Below are experts of layer 3 (counted from 0) of a mixture-of-experts language model. Rows are named router (the router's row for the expert), gate (a neuron's input weights, with its number), up (a neuron's input weights, with its number) and show model dimensions 0-127. Each number is 200 + 20 x the weight over its row's rms, rounded and kept within 0 to 999.
After each expert's rows: "mostly gets" lists some tokens that are sent to it at least half of the time; "comes after" lists some tokens at least twice as common just before its tokens as in all text. This comes from a sample of Wikipedia text that the model never trained on. Tokens count by the router's weight.

# expert 56
router,197,200,197,208,202,216,215,201,173,188,174,195,191,200,226,248,217,222,195,201,184,195,218,200,204,206,182,195,219,187,195,221,208,215,185,171,224,185,202,224,207,176,225,227,224,193,226,188,188,181,170,187,215,190,174,235,207,225,170,217,198,174,194,228,222,213,190,158,151,212,211,199,193,201,196,225,182,212,192,209,184,197,214,204,235,213,206,161,211,192,174,224,218,187,190,182,201,206,216,197,224,186,191,186,235,168,196,192,173,223,175,203,193,216,208,140,178,176,226,231,188,213,178,205,153,188,228,166
gate0,204,182,229,227,192,209,190,186,194,195,207,181,204,216,184,180,179,206,196,201,198,212,199,199,173,192,161,196,205,215,184,233,179,234,170,182,213,196,212,184,204,202,233,220,202,262,186,213,197,189,213,179,233,187,236,183,195,221,173,184,205,153,236,209,209,242,168,202,202,178,209,189,198,185,215,179,209,180,191,202,215,195,213,180,169,174,214,220,187,173,169,195,204,239,179,181,217,207,218,195,220,177,217,189,223,197,234,196,201,213,228,220,224,210,173,195,216,175,185,173,159,223,201,204,171,212,234,198
up0,212,214,207,206,198,174,205,195,200,177,190,208,169,209,219,226,198,186,212,185,227,203,204,217,211,221,195,242,193,198,212,218,171,190,209,189,209,233,233,237,211,200,226,229,175,161,202,214,175,171,179,177,176,183,194,245,201,214,204,218,165,195,208,189,183,198,215,195,200,199,248,205,158,206,184,202,180,177,189,213,208,211,229,211,198,209,192,171,171,200,149,191,240,190,210,172,194,187,213,184,216,162,217,206,189,213,221,174,149,200,187,215,202,216,188,193,155,227,203,214,208,215,216,197,196,212,185,168
mostly gets: " Z", " Gu", "burg", " Kore", " Wal", " Bay"
comes after: " T", " K", " t", "T", " Sh", "h"

# expert 29
router,184,211,254,193,210,204,196,186,195,203,182,212,204,234,234,178,215,209,203,179,213,216,201,161,181,199,192,192,214,223,210,206,212,204,216,172,233,195,218,219,188,169,238,188,230,201,217,222,182,232,192,188,215,250,200,223,208,215,226,207,226,182,203,207,208,214,214,183,206,204,192,170,171,195,222,235,214,219,202,188,164,194,230,197,205,229,226,182,211,165,204,212,201,201,194,197,219,202,220,202,218,208,220,181,202,150,229,215,201,219,177,197,212,169,206,202,234,199,206,231,161,232,166,202,183,180,229,202
gate0,188,228,158,213,197,204,177,188,206,219,210,236,205,209,204,214,192,224,232,170,217,213,178,207,208,191,209,175,210,200,195,236,203,203,211,171,192,210,200,209,210,152,206,206,168,208,205,185,211,197,184,186,224,209,191,141,199,156,232,180,195,162,199,216,220,225,194,195,214,195,228,191,208,182,211,236,190,218,213,187,160,196,219,207,210,240,164,177,180,186,185,226,206,177,198,172,240,194,208,209,201,214,215,181,169,192,201,201,210,210,183,225,163,175,201,200,186,198,229,182,175,218,177,209,202,162,225,192
up0,231,216,178,217,220,164,192,188,188,153,178,210,204,199,194,171,163,174,198,187,211,204,185,164,213,204,205,211,218,197,174,213,199,200,219,219,208,175,206,170,203,191,235,208,221,181,150,241,147,223,187,169,178,194,230,221,152,211,215,209,204,216,210,211,201,220,190,216,213,211,194,190,163,159,239,206,211,225,165,180,216,194,194,189,188,189,214,196,195,188,203,218,208,191,189,198,205,182,208,183,205,213,238,198,211,170,211,197,206,200,185,188,217,236,210,230,174,212,215,185,199,187,200,182,183,238,201,187
mostly gets: " D", " inter", " Ad", " int", " Paul", " there"
comes after: " P", " L", " p", "P", " O", " C"

# expert 27
router,190,204,208,214,198,234,211,204,198,203,177,205,209,209,222,253,191,223,193,186,167,207,211,184,193,204,182,180,225,196,209,237,211,221,198,182,206,188,253,228,156,177,203,219,214,208,228,203,198,192,164,180,206,195,162,240,200,220,177,226,182,182,176,210,208,238,214,166,169,198,245,180,179,197,185,193,196,214,202,208,179,200,234,209,212,181,208,162,218,186,184,225,225,188,202,180,185,207,206,193,209,199,196,182,193,170,175,200,157,219,193,224,218,216,209,170,194,172,187,196,192,215,180,202,171,181,227,207
gate0,197,214,189,181,183,201,224,202,186,177,247,185,206,239,209,173,222,204,182,181,205,162,223,197,234,234,201,164,191,224,196,197,194,207,231,188,228,188,142,220,173,183,210,236,195,174,203,176,250,213,205,207,213,189,211,214,182,219,198,216,206,198,191,198,201,202,205,219,242,181,181,197,185,220,177,197,192,205,167,245,175,173,189,203,224,195,206,217,182,208,211,193,221,182,199,173,181,210,224,232,196,217,221,197,179,188,235,224,170,206,183,179,217,225,209,195,198,195,192,173,182,197,197,198,205,165,176,193
up0,192,184,198,210,195,178,208,208,203,170,207,272,176,195,204,182,212,176,216,180,168,187,170,182,220,206,223,177,217,199,208,204,201,200,221,192,199,217,225,207,174,169,208,189,215,205,179,166,201,211,223,188,180,178,202,206,207,241,168,182,217,233,189,188,198,193,166,202,201,223,226,209,210,182,187,172,180,231,174,221,237,198,192,172,170,233,235,190,214,198,207,213,206,199,210,148,191,198,204,213,196,176,218,187,207,186,183,206,221,222,189,215,161,205,204,191,185,205,184,215,192,199,168,191,158,168,175,224
mostly gets: "ai", "ame", " Jo", " And", " TV", "ney"
comes after: " ", " T", "1", " Ch", " t", "–"

# expert 34
router,190,201,196,188,214,209,221,199,191,205,171,177,206,199,210,218,215,188,189,194,210,198,208,184,185,204,170,170,207,211,206,211,202,190,203,169,195,155,215,229,153,184,218,188,229,219,206,218,200,206,164,174,232,207,185,212,242,213,197,215,219,197,169,242,231,223,205,185,184,193,213,207,179,217,189,198,222,219,185,186,191,194,227,203,208,254,206,173,238,197,178,234,218,203,206,146,194,225,255,213,226,203,197,183,207,184,208,200,211,234,191,223,232,182,228,189,227,187,195,204,169,196,220,184,189,197,212,196
gate0,178,179,179,215,214,195,221,220,191,198,230,189,189,184,191,198,196,206,218,218,171,221,194,166,211,214,183,184,194,171,203,174,200,185,199,208,207,181,231,189,179,180,165,187,195,215,177,216,196,185,212,209,204,207,199,190,218,204,189,219,166,183,168,218,203,194,174,188,166,204,216,196,209,166,214,219,181,220,171,217,163,193,216,222,219,203,203,159,209,221,185,187,208,208,184,186,198,199,229,184,178,181,199,225,205,186,241,143,197,250,174,238,192,190,205,172,155,198,163,159,173,192,196,192,211,223,217,193
up0,200,222,234,191,226,221,196,200,198,214,186,209,194,198,194,188,212,173,175,192,229,211,180,242,162,214,194,177,196,213,216,205,201,206,203,178,181,210,200,204,202,199,189,205,184,168,190,192,211,194,195,210,198,174,208,209,168,205,205,165,218,252,191,219,217,205,214,196,215,178,188,202,200,186,195,202,207,201,153,190,234,174,218,202,208,233,215,207,197,202,202,194,160,175,212,225,212,236,185,241,247,196,249,191,240,225,221,193,222,201,197,170,181,180,187,187,213,240,224,224,226,185,241,185,168,205,189,213
mostly gets: " the", " D", " The", " T", " B", " W"
comes after: " of", " in", " to", ",", " and", " for"

# expert 13
router,194,205,191,191,220,210,242,213,182,214,201,189,226,194,205,212,219,209,162,180,208,178,218,197,218,211,202,202,224,239,214,192,205,149,187,200,176,171,200,214,182,179,240,162,230,168,219,209,179,197,165,171,191,199,196,213,223,203,209,231,209,216,174,201,207,200,207,202,196,202,200,174,193,222,178,184,197,247,211,199,197,203,180,196,195,192,221,198,201,182,246,223,236,170,194,167,235,203,203,213,195,180,213,167,224,189,162,208,204,210,175,188,208,209,207,183,212,171,249,195,214,223,203,177,199,158,202,207
gate0,183,197,195,204,225,189,184,232,168,192,216,222,210,179,192,194,191,191,210,151,229,199,218,194,230,197,201,204,187,202,205,198,164,223,176,206,226,211,220,193,192,197,215,226,191,189,155,213,197,213,148,187,168,229,191,187,191,205,191,195,165,223,185,199,200,194,200,182,207,223,167,213,205,176,188,175,220,186,195,208,194,179,191,179,195,163,216,197,207,217,212,162,234,156,236,201,215,221,166,209,180,192,193,197,193,189,170,219,203,205,180,203,224,189,230,234,208,180,160,206,183,203,204,226,211,177,155,230
up0,202,200,243,193,205,186,200,191,224,205,168,190,207,140,228,188,200,196,202,190,222,219,195,200,197,211,194,187,221,203,199,212,196,183,211,179,204,187,153,166,189,200,211,183,223,156,226,173,201,190,217,218,203,153,201,210,221,201,200,149,185,200,245,192,204,180,185,183,181,209,199,218,206,193,212,198,199,221,184,187,162,198,170,214,205,184,204,177,213,162,191,200,202,172,233,219,218,207,223,176,163,162,170,204,191,173,184,190,187,249,198,207,193,184,188,182,188,186,208,170,201,188,203,193,168,219,195,226
mostly gets: " family", " Par", " Church", " Com", " Bar", " Bu"
comes after: " the", "°", "-", " a", " c", " The"

# expert 36
router,191,177,205,219,227,209,233,213,191,231,192,207,205,180,196,211,214,206,181,178,207,198,192,191,180,198,203,165,247,212,196,207,181,211,169,197,202,174,241,216,142,162,181,195,195,179,228,224,226,215,144,202,209,195,161,221,209,206,236,221,195,215,202,227,195,222,200,184,203,211,199,190,179,198,184,205,210,220,200,179,217,170,229,156,204,202,208,194,211,192,210,205,214,189,168,175,207,174,209,204,230,224,209,174,213,207,170,205,207,200,190,200,174,173,209,183,236,192,221,188,184,220,194,160,185,185,235,199
gate0,223,181,215,196,203,224,213,171,223,217,185,209,229,189,178,181,212,206,200,191,174,199,239,237,185,203,202,198,210,182,173,219,191,221,185,183,217,213,216,206,187,145,193,170,172,197,188,181,195,216,165,195,221,214,205,214,199,184,217,226,189,225,210,236,203,221,179,184,188,208,200,212,193,180,207,215,217,197,202,181,215,196,218,208,188,173,212,212,210,163,181,178,190,198,161,178,198,194,229,210,224,193,196,203,226,175,221,199,206,222,170,240,196,215,171,210,209,199,196,200,167,213,187,182,161,257,231,149
up0,212,179,208,204,229,185,188,161,190,218,208,222,173,200,213,236,156,238,233,227,234,210,217,258,193,194,200,202,213,222,211,193,203,211,216,183,214,233,191,166,208,166,170,197,177,198,205,193,215,184,206,201,189,184,212,212,188,197,186,192,187,210,222,205,160,196,174,178,204,236,179,188,195,152,201,212,171,207,235,161,183,155,170,204,177,206,231,170,207,215,201,171,177,224,226,194,202,219,193,167,205,195,198,180,207,200,207,212,210,219,184,212,210,218,193,189,199,209,200,205,198,230,202,201,197,184,192,229
mostly gets: " qu", " the", " Tim", "^{", " en", " few"
comes after: " the", " St", " of", " a", " F", " E"

# expert 1
router,173,191,235,194,234,203,222,213,206,223,165,185,223,174,214,218,222,226,167,207,191,188,225,212,194,178,182,187,204,213,233,197,173,174,155,160,234,187,207,195,173,197,217,189,217,209,207,248,204,186,183,193,194,202,182,208,204,190,241,212,221,176,218,199,189,215,208,160,191,194,195,208,187,233,220,191,204,204,181,181,192,188,206,186,198,180,224,218,245,222,199,212,196,206,200,195,203,220,235,229,242,188,205,176,243,223,198,199,210,211,172,223,199,147,204,196,240,194,211,206,198,210,199,190,192,191,213,185
gate1,174,212,212,187,196,214,205,209,187,195,209,191,165,205,212,196,156,195,249,213,190,193,197,166,196,198,212,212,193,192,220,234,218,238,211,225,171,213,214,161,178,193,214,223,189,190,219,188,191,216,213,188,220,197,189,176,192,185,193,211,223,152,196,186,223,209,215,212,217,237,179,250,207,161,199,191,195,223,208,171,214,221,194,188,176,210,191,202,218,190,166,201,183,207,160,192,181,190,214,228,198,182,226,197,226,211,211,174,167,229,205,238,202,206,207,174,172,200,198,197,165,198,169,171,240,210,209,187
up1,215,204,210,210,197,224,185,184,201,174,199,232,203,204,215,205,177,220,239,236,166,185,189,197,193,175,207,185,188,219,199,243,211,184,183,191,175,200,170,184,181,236,221,192,206,182,190,218,205,192,170,229,195,233,199,197,208,207,202,248,210,150,203,176,179,219,211,215,204,194,202,188,212,201,216,212,198,198,247,215,157,246,177,206,218,173,197,198,200,212,158,186,197,207,188,229,193,189,140,243,216,188,212,213,206,184,175,222,202,213,195,225,192,193,195,213,188,199,219,189,237,227,198,204,178,210,187,201
mostly gets: " new", " who", " /", " which", "',", "ese"
comes after: "\n", "-", ")", "9", " (", "6"

# expert 49
router,170,204,216,185,206,217,206,199,183,211,175,192,217,197,209,232,205,218,192,202,200,207,217,162,183,203,195,191,216,206,185,222,203,230,190,193,194,172,214,206,179,172,209,182,208,182,200,220,197,208,183,180,209,193,162,202,246,211,221,209,234,186,178,223,205,205,227,199,168,206,209,185,201,229,192,207,171,203,184,197,160,191,241,183,199,207,213,164,221,230,207,220,222,183,200,140,188,252,234,219,231,207,212,173,212,178,191,183,196,222,181,228,230,160,223,202,218,175,222,194,190,215,164,183,207,182,212,194
gate1,190,199,187,213,232,218,203,207,206,224,191,186,200,176,186,194,207,194,184,217,188,202,164,176,210,186,242,191,223,201,189,212,208,177,234,243,185,203,208,209,193,189,201,204,212,186,208,234,188,221,203,269,198,183,183,187,208,156,209,212,211,166,191,210,179,169,197,204,238,207,230,169,235,237,160,165,159,208,177,205,215,217,211,201,187,230,163,218,191,218,214,201,198,210,201,198,214,235,181,208,208,179,197,188,205,193,186,208,190,190,178,173,204,217,164,222,179,209,213,175,196,215,161,210,217,182,203,196
up1,225,180,178,188,164,212,187,205,176,187,211,193,178,193,214,206,176,240,184,173,179,184,200,193,211,219,222,201,242,167,197,185,217,213,222,179,181,187,218,192,239,196,212,196,221,187,236,224,198,190,158,191,199,208,159,234,211,198,221,185,158,224,240,174,259,198,195,214,218,199,160,201,184,216,208,221,195,184,228,200,206,202,199,209,191,201,205,218,190,220,177,205,184,212,199,192,201,167,194,188,187,167,194,224,215,199,200,192,205,200,224,183,186,186,258,215,161,222,219,218,216,206,209,203,200,186,209,186
mostly gets: " –", ":", " -", "',", "),", "):"
comes after: "\n", ".", "4", "3", "6", "5"

# expert 35
router,150,215,222,158,204,224,211,168,197,203,179,188,189,202,215,208,186,240,167,210,200,198,202,187,178,183,180,197,200,225,243,209,171,197,161,185,235,207,203,213,169,180,208,179,220,180,201,243,186,217,194,206,189,217,187,220,207,197,223,240,228,175,212,218,226,219,203,168,201,235,188,177,187,222,205,191,229,211,187,170,174,202,198,209,220,232,251,218,208,179,208,209,212,205,189,199,191,187,223,202,233,189,219,178,212,204,191,212,199,202,192,199,183,164,230,190,224,205,199,208,177,202,210,212,166,214,229,204
gate0,200,198,176,192,192,181,258,218,177,185,166,156,161,185,195,170,220,242,216,202,188,224,216,227,196,200,225,212,191,207,206,209,196,220,170,210,207,197,189,207,204,218,175,196,192,191,217,228,194,185,209,184,212,194,181,202,234,212,217,233,213,202,237,223,197,196,189,152,178,175,194,215,181,161,203,185,228,226,194,203,193,196,182,208,209,196,200,204,191,223,192,194,167,213,208,195,201,207,197,216,225,165,203,168,235,180,236,181,215,191,180,234,215,219,210,205,223,186,167,207,189,238,213,217,222,234,207,177
up0,176,196,208,197,179,187,199,186,184,206,207,174,201,183,224,199,202,200,196,217,211,221,206,185,207,214,233,192,212,204,202,192,188,234,206,220,232,161,142,200,204,227,190,167,184,191,170,227,216,200,192,215,202,203,207,179,201,208,227,187,199,219,201,178,194,209,177,179,186,195,158,234,173,156,171,173,196,225,254,178,220,197,203,160,215,216,221,195,214,200,218,193,196,178,206,190,159,207,240,190,223,208,180,194,216,216,227,202,212,229,179,202,181,176,207,210,227,207,210,223,192,205,224,219,222,228,198,153
mostly gets: "See", "It", " techn", " Preceded", " const", " inst"
comes after: " L", "9", "\n", "0", " P", " St"

# expert 46
router,197,177,220,159,223,211,187,193,215,194,219,194,202,224,234,199,216,220,186,167,209,208,223,152,188,213,204,203,224,240,198,203,216,217,175,218,212,201,231,199,163,185,208,203,213,163,227,223,182,226,182,179,181,210,171,215,214,230,221,255,197,180,189,193,206,231,217,198,181,223,180,213,198,188,191,207,200,201,201,174,176,201,210,182,193,204,205,191,224,158,229,224,197,190,222,153,196,205,192,195,226,206,223,202,211,197,193,185,205,212,206,211,196,189,243,174,234,181,226,199,186,223,178,188,195,174,224,164
gate0,243,199,157,211,225,200,160,188,199,198,194,190,207,205,237,176,200,205,229,209,232,179,198,201,197,227,193,236,249,235,190,171,208,206,227,186,230,207,181,226,175,170,230,203,166,208,215,186,186,215,215,215,190,227,226,212,203,228,200,216,179,210,198,179,173,196,212,243,242,214,220,227,215,219,204,219,180,222,215,207,192,179,196,187,208,206,203,177,197,211,189,266,206,224,217,191,197,212,198,204,199,214,212,219,199,181,196,197,189,182,192,209,210,194,209,184,216,194,246,231,210,218,193,214,210,177,190,191
up0,218,194,182,149,188,186,203,191,214,223,200,195,194,213,212,199,223,230,201,190,190,196,224,232,199,174,197,177,205,203,194,179,212,209,207,227,167,226,189,200,159,178,187,213,194,186,198,203,201,211,217,202,206,221,225,183,215,199,221,171,208,178,216,229,229,183,236,193,238,211,212,211,215,191,197,198,185,237,164,174,166,168,195,200,234,183,189,197,164,205,183,207,208,229,235,194,195,247,176,224,161,212,197,214,172,188,245,223,229,206,219,195,202,184,185,232,221,188,218,175,220,195,191,215,213,232,202,193
mostly gets: "\n", " album", " group", " period", " eff", "lection"
comes after: " |", "\n", ".", "==", ")", "==="

# expert 12
router,200,202,197,175,193,250,236,193,208,239,187,178,229,223,208,225,213,201,189,191,211,209,205,192,169,198,183,193,223,216,209,201,180,214,162,177,213,176,211,221,175,196,254,195,219,207,219,206,204,228,187,172,225,208,201,218,225,233,236,199,222,201,187,206,228,209,227,193,187,196,192,188,184,228,220,194,184,194,156,181,174,202,240,201,209,213,232,187,213,177,197,214,203,191,208,185,206,196,220,252,240,212,212,198,206,211,205,180,211,212,184,230,211,164,225,192,228,187,218,220,162,222,187,195,202,194,213,179
gate1,229,218,209,199,188,220,223,176,264,190,186,223,189,187,191,192,202,199,187,215,196,219,190,181,211,189,211,231,190,224,194,192,184,213,169,207,192,233,187,197,170,238,253,215,252,187,211,205,217,179,201,176,190,221,226,210,197,189,205,190,225,183,197,199,226,194,220,214,234,233,203,184,189,186,210,192,216,206,181,184,182,228,219,193,162,239,181,204,208,199,187,198,212,213,178,188,209,168,190,250,186,196,199,212,188,216,212,189,157,192,165,213,215,193,213,225,216,193,189,169,189,190,193,176,164,200,220,214
up1,218,194,200,208,205,230,214,162,209,203,208,231,177,180,210,209,198,175,179,170,170,200,204,194,180,222,222,200,213,227,174,218,191,187,195,157,190,223,193,179,248,177,187,209,209,216,217,211,192,182,206,197,196,212,203,218,217,216,200,239,209,181,204,225,190,160,231,182,200,201,212,201,197,209,212,204,177,185,225,233,220,212,220,225,207,181,200,195,181,184,180,188,177,213,217,241,209,202,171,192,203,205,210,164,212,212,186,211,218,218,173,185,138,201,206,189,190,193,208,247,253,192,196,246,179,214,184,208
mostly gets: "|", "\n", " (", " prom", ".\"", "On"
comes after: "\n", ".", ")", " =", "==", ")."

# expert 8
router,188,204,255,196,195,225,245,218,164,219,186,198,233,187,213,223,199,220,209,213,191,201,200,186,200,219,190,159,191,222,243,235,196,202,167,185,214,194,210,217,155,176,214,193,208,196,232,240,210,207,166,180,198,212,184,220,212,185,195,213,212,182,177,234,204,224,242,180,173,196,208,208,179,217,178,207,223,199,180,178,186,197,250,189,208,190,206,203,214,213,207,203,203,199,190,163,207,210,196,209,206,203,222,170,201,190,195,183,181,214,179,231,209,166,214,220,225,191,189,199,156,219,198,178,196,195,224,182
gate0,210,215,176,177,194,225,195,193,219,179,205,176,220,214,192,205,215,198,211,204,236,206,193,194,187,175,224,216,200,164,172,193,240,239,195,227,175,192,184,225,198,216,218,176,182,209,203,198,247,206,211,196,191,182,201,204,193,190,224,170,212,222,198,235,208,206,200,216,211,205,191,181,194,202,172,198,195,226,200,215,217,144,248,208,149,205,194,187,172,217,180,241,240,184,211,175,199,236,204,205,222,199,231,170,201,172,180,194,209,209,156,222,204,222,200,226,211,177,206,190,180,208,210,184,216,190,197,183
up0,197,177,221,209,235,182,185,209,205,182,248,185,186,204,187,177,212,196,220,172,256,209,216,231,209,204,218,198,209,182,185,199,207,185,209,174,172,194,207,180,226,171,136,202,191,187,199,220,202,168,198,240,209,218,194,185,179,204,189,186,202,206,171,217,194,198,223,187,182,179,198,203,191,194,158,207,170,220,178,213,206,171,206,206,216,190,176,192,204,211,209,192,220,190,213,216,183,167,204,194,191,192,165,197,205,157,220,200,205,218,227,202,188,197,191,188,194,159,221,175,233,215,248,207,199,241,212,213
mostly gets: "0", " ten", " six", " several", " few", "9"
comes after: " ", "2", "1", "0", "9", " ("

# expert 28
router,165,209,204,174,220,215,205,180,178,208,191,190,217,192,207,227,235,226,159,197,201,192,196,169,177,203,159,195,199,221,217,239,201,200,208,184,214,151,194,233,166,188,226,182,213,202,220,232,174,211,163,169,215,212,179,218,242,211,192,220,209,183,166,222,193,241,215,185,199,207,223,186,192,209,212,208,196,220,200,184,183,193,226,191,199,193,201,187,205,185,196,229,204,185,170,140,212,198,209,201,206,214,201,166,201,188,206,182,199,218,172,226,219,198,198,185,216,181,213,213,157,206,183,194,204,163,216,188
gate1,222,215,185,163,186,216,200,183,185,219,184,197,197,222,168,173,191,235,238,166,197,192,183,187,212,231,205,181,185,226,205,206,182,210,194,186,214,200,227,158,164,205,220,207,203,155,187,185,190,224,196,196,212,227,182,229,207,213,179,210,188,200,207,193,182,209,234,176,190,200,185,190,197,206,200,219,172,211,263,174,169,168,202,214,200,218,236,178,227,194,185,208,187,215,160,153,181,191,214,215,202,206,236,206,183,180,233,220,211,185,204,237,173,196,210,214,230,196,203,191,198,210,192,206,205,212,214,192
up1,207,184,169,231,172,209,180,192,175,190,229,178,225,240,203,177,196,204,213,203,202,204,220,207,220,194,232,182,207,209,185,214,223,234,187,170,198,182,176,187,216,223,200,195,168,191,211,182,218,245,212,204,227,196,153,198,186,230,206,187,204,222,201,216,221,194,193,238,216,171,189,175,179,195,172,207,189,192,180,195,202,141,211,202,211,185,200,223,184,191,235,162,209,168,191,183,208,209,173,209,179,198,201,172,210,189,191,190,218,200,174,243,187,185,224,214,216,210,200,236,188,213,166,167,207,184,212,188
mostly gets: " ", " tw", "–", "£", " $", " "
comes after: " |", " ", ";", "|", ",", ":"

# expert 38
router,202,194,198,168,214,226,232,198,218,203,155,193,225,184,205,209,231,190,167,175,183,199,218,217,186,217,164,230,194,234,194,223,193,165,186,175,203,194,213,218,195,185,199,183,221,209,190,221,204,186,178,189,196,225,181,219,227,207,228,229,216,170,157,195,220,211,234,185,185,202,224,160,193,206,174,200,204,234,178,184,185,210,178,193,200,182,202,217,223,207,181,223,219,194,185,176,201,206,207,241,198,170,225,160,225,198,197,205,200,214,160,222,214,192,202,174,246,189,213,210,204,199,187,219,167,173,190,189
gate0,229,197,176,226,184,248,210,219,210,222,195,199,193,173,194,219,222,171,194,192,169,191,216,227,158,164,184,207,195,210,196,196,180,196,178,188,199,211,187,193,201,202,221,187,213,211,201,190,219,194,190,210,189,228,196,188,210,225,206,221,223,207,224,198,188,194,215,229,221,180,222,209,224,210,184,258,188,196,176,207,157,188,204,189,200,205,215,211,220,189,181,212,189,199,207,252,222,224,207,206,189,147,184,195,210,212,204,198,193,199,180,179,144,180,196,192,189,194,237,171,217,229,182,192,161,163,178,216
up0,187,191,176,239,178,211,177,217,182,183,200,215,180,191,195,245,231,224,182,196,212,195,224,227,181,188,219,178,206,186,197,202,217,163,252,161,190,187,209,175,202,216,178,191,180,192,219,188,181,214,179,200,184,176,168,173,214,199,181,170,206,194,223,176,236,222,201,193,219,222,180,200,183,185,227,196,200,202,206,195,196,195,219,210,207,171,209,252,196,192,193,214,182,189,207,242,211,167,172,163,252,190,187,202,219,214,154,196,192,217,217,170,198,206,181,212,191,205,213,211,204,212,208,204,192,200,212,165
mostly gets: " Le", " Sh", " Sp", " Mo", "sp", " We"
comes after: "-", " (", "\n", ":", " \"", " sub"

# expert 6
router,192,174,219,197,236,197,218,201,174,199,175,194,217,197,207,199,222,202,186,181,193,214,218,183,198,201,177,188,205,218,201,204,214,206,183,198,193,190,242,194,140,199,188,184,202,161,241,227,196,200,169,176,199,185,156,211,189,191,225,223,195,209,198,215,214,218,214,183,173,211,185,219,176,206,203,211,219,208,188,161,211,169,205,168,203,189,194,155,189,174,213,204,202,180,190,156,197,184,220,212,226,223,211,192,244,194,176,180,189,200,205,218,207,197,214,205,226,183,207,172,172,240,179,154,216,191,240,177
gate0,188,206,229,211,182,196,192,219,182,206,219,179,171,144,221,240,192,177,221,161,183,189,216,225,159,170,202,189,183,196,218,222,218,226,201,201,187,199,207,197,188,206,193,164,195,187,179,202,195,203,195,222,207,199,217,221,194,235,166,217,177,178,203,203,236,190,225,189,228,180,202,209,197,201,218,182,186,194,168,153,167,218,206,210,208,170,212,194,171,216,219,209,178,193,188,198,156,214,220,190,216,213,175,236,182,216,174,152,217,177,223,179,191,173,207,194,203,199,188,213,194,224,191,217,187,203,207,176
up0,175,163,185,205,189,211,189,186,235,189,225,211,239,199,189,197,185,201,163,195,222,201,176,189,227,209,178,218,197,201,198,200,221,167,200,183,176,192,189,229,187,187,213,199,211,205,205,180,220,238,168,197,186,193,178,212,218,176,203,211,214,191,165,205,160,189,191,199,167,162,154,219,189,205,179,210,194,157,241,238,209,176,196,208,192,236,215,239,195,192,192,208,222,221,182,149,228,185,193,221,174,181,218,186,228,228,186,215,199,202,192,207,188,203,196,207,237,191,181,206,212,184,186,226,196,192,192,187
mostly gets: " film", " medal", "%", " House", " York", " Film"
comes after: " the", " The", " a", " his", "The", " an"

# expert 2
router,192,236,224,195,233,215,209,202,184,213,188,170,229,200,209,213,185,210,197,148,184,186,210,199,179,198,218,192,216,228,216,233,185,201,174,157,226,198,230,223,206,155,207,207,232,185,198,215,188,218,175,161,212,248,196,220,219,205,240,209,196,187,207,204,194,218,235,181,221,191,155,163,187,210,181,218,198,218,171,197,184,184,202,204,209,209,227,197,236,210,217,227,197,203,197,198,187,210,208,189,204,212,211,165,183,205,206,191,194,238,172,217,198,178,210,207,227,193,215,224,181,236,191,201,176,188,226,195
gate0,209,223,188,191,219,207,202,217,221,189,201,190,207,218,174,197,182,214,182,185,188,205,215,184,245,198,205,173,227,207,171,239,227,203,179,153,198,173,186,199,199,215,192,224,203,187,189,180,175,251,187,204,208,198,240,217,208,195,216,200,216,216,193,204,192,163,217,214,214,204,198,216,216,186,212,203,186,201,215,192,214,212,188,199,244,213,234,153,202,204,190,195,174,215,159,213,225,232,213,206,169,170,207,184,181,208,193,218,201,242,182,175,188,165,201,190,201,217,200,228,173,186,224,205,221,145,185,179
up0,187,164,180,201,194,198,223,201,207,178,194,202,182,226,210,189,156,226,235,213,214,195,200,211,188,141,185,169,199,183,224,186,212,176,191,215,213,218,214,186,170,192,230,198,189,214,204,189,164,216,234,181,250,222,236,207,200,205,190,185,177,204,193,200,245,185,171,204,205,195,184,187,178,150,191,222,204,179,184,217,179,188,215,204,241,216,209,208,187,206,213,192,175,222,170,169,189,193,195,184,218,184,215,223,176,171,210,197,211,188,197,227,174,177,205,200,183,175,169,189,196,176,175,189,184,204,222,200
mostly gets: " there", " ab", " int", " pre", " non", " te"
comes after: " D", " d", " R", "D", "d", " P"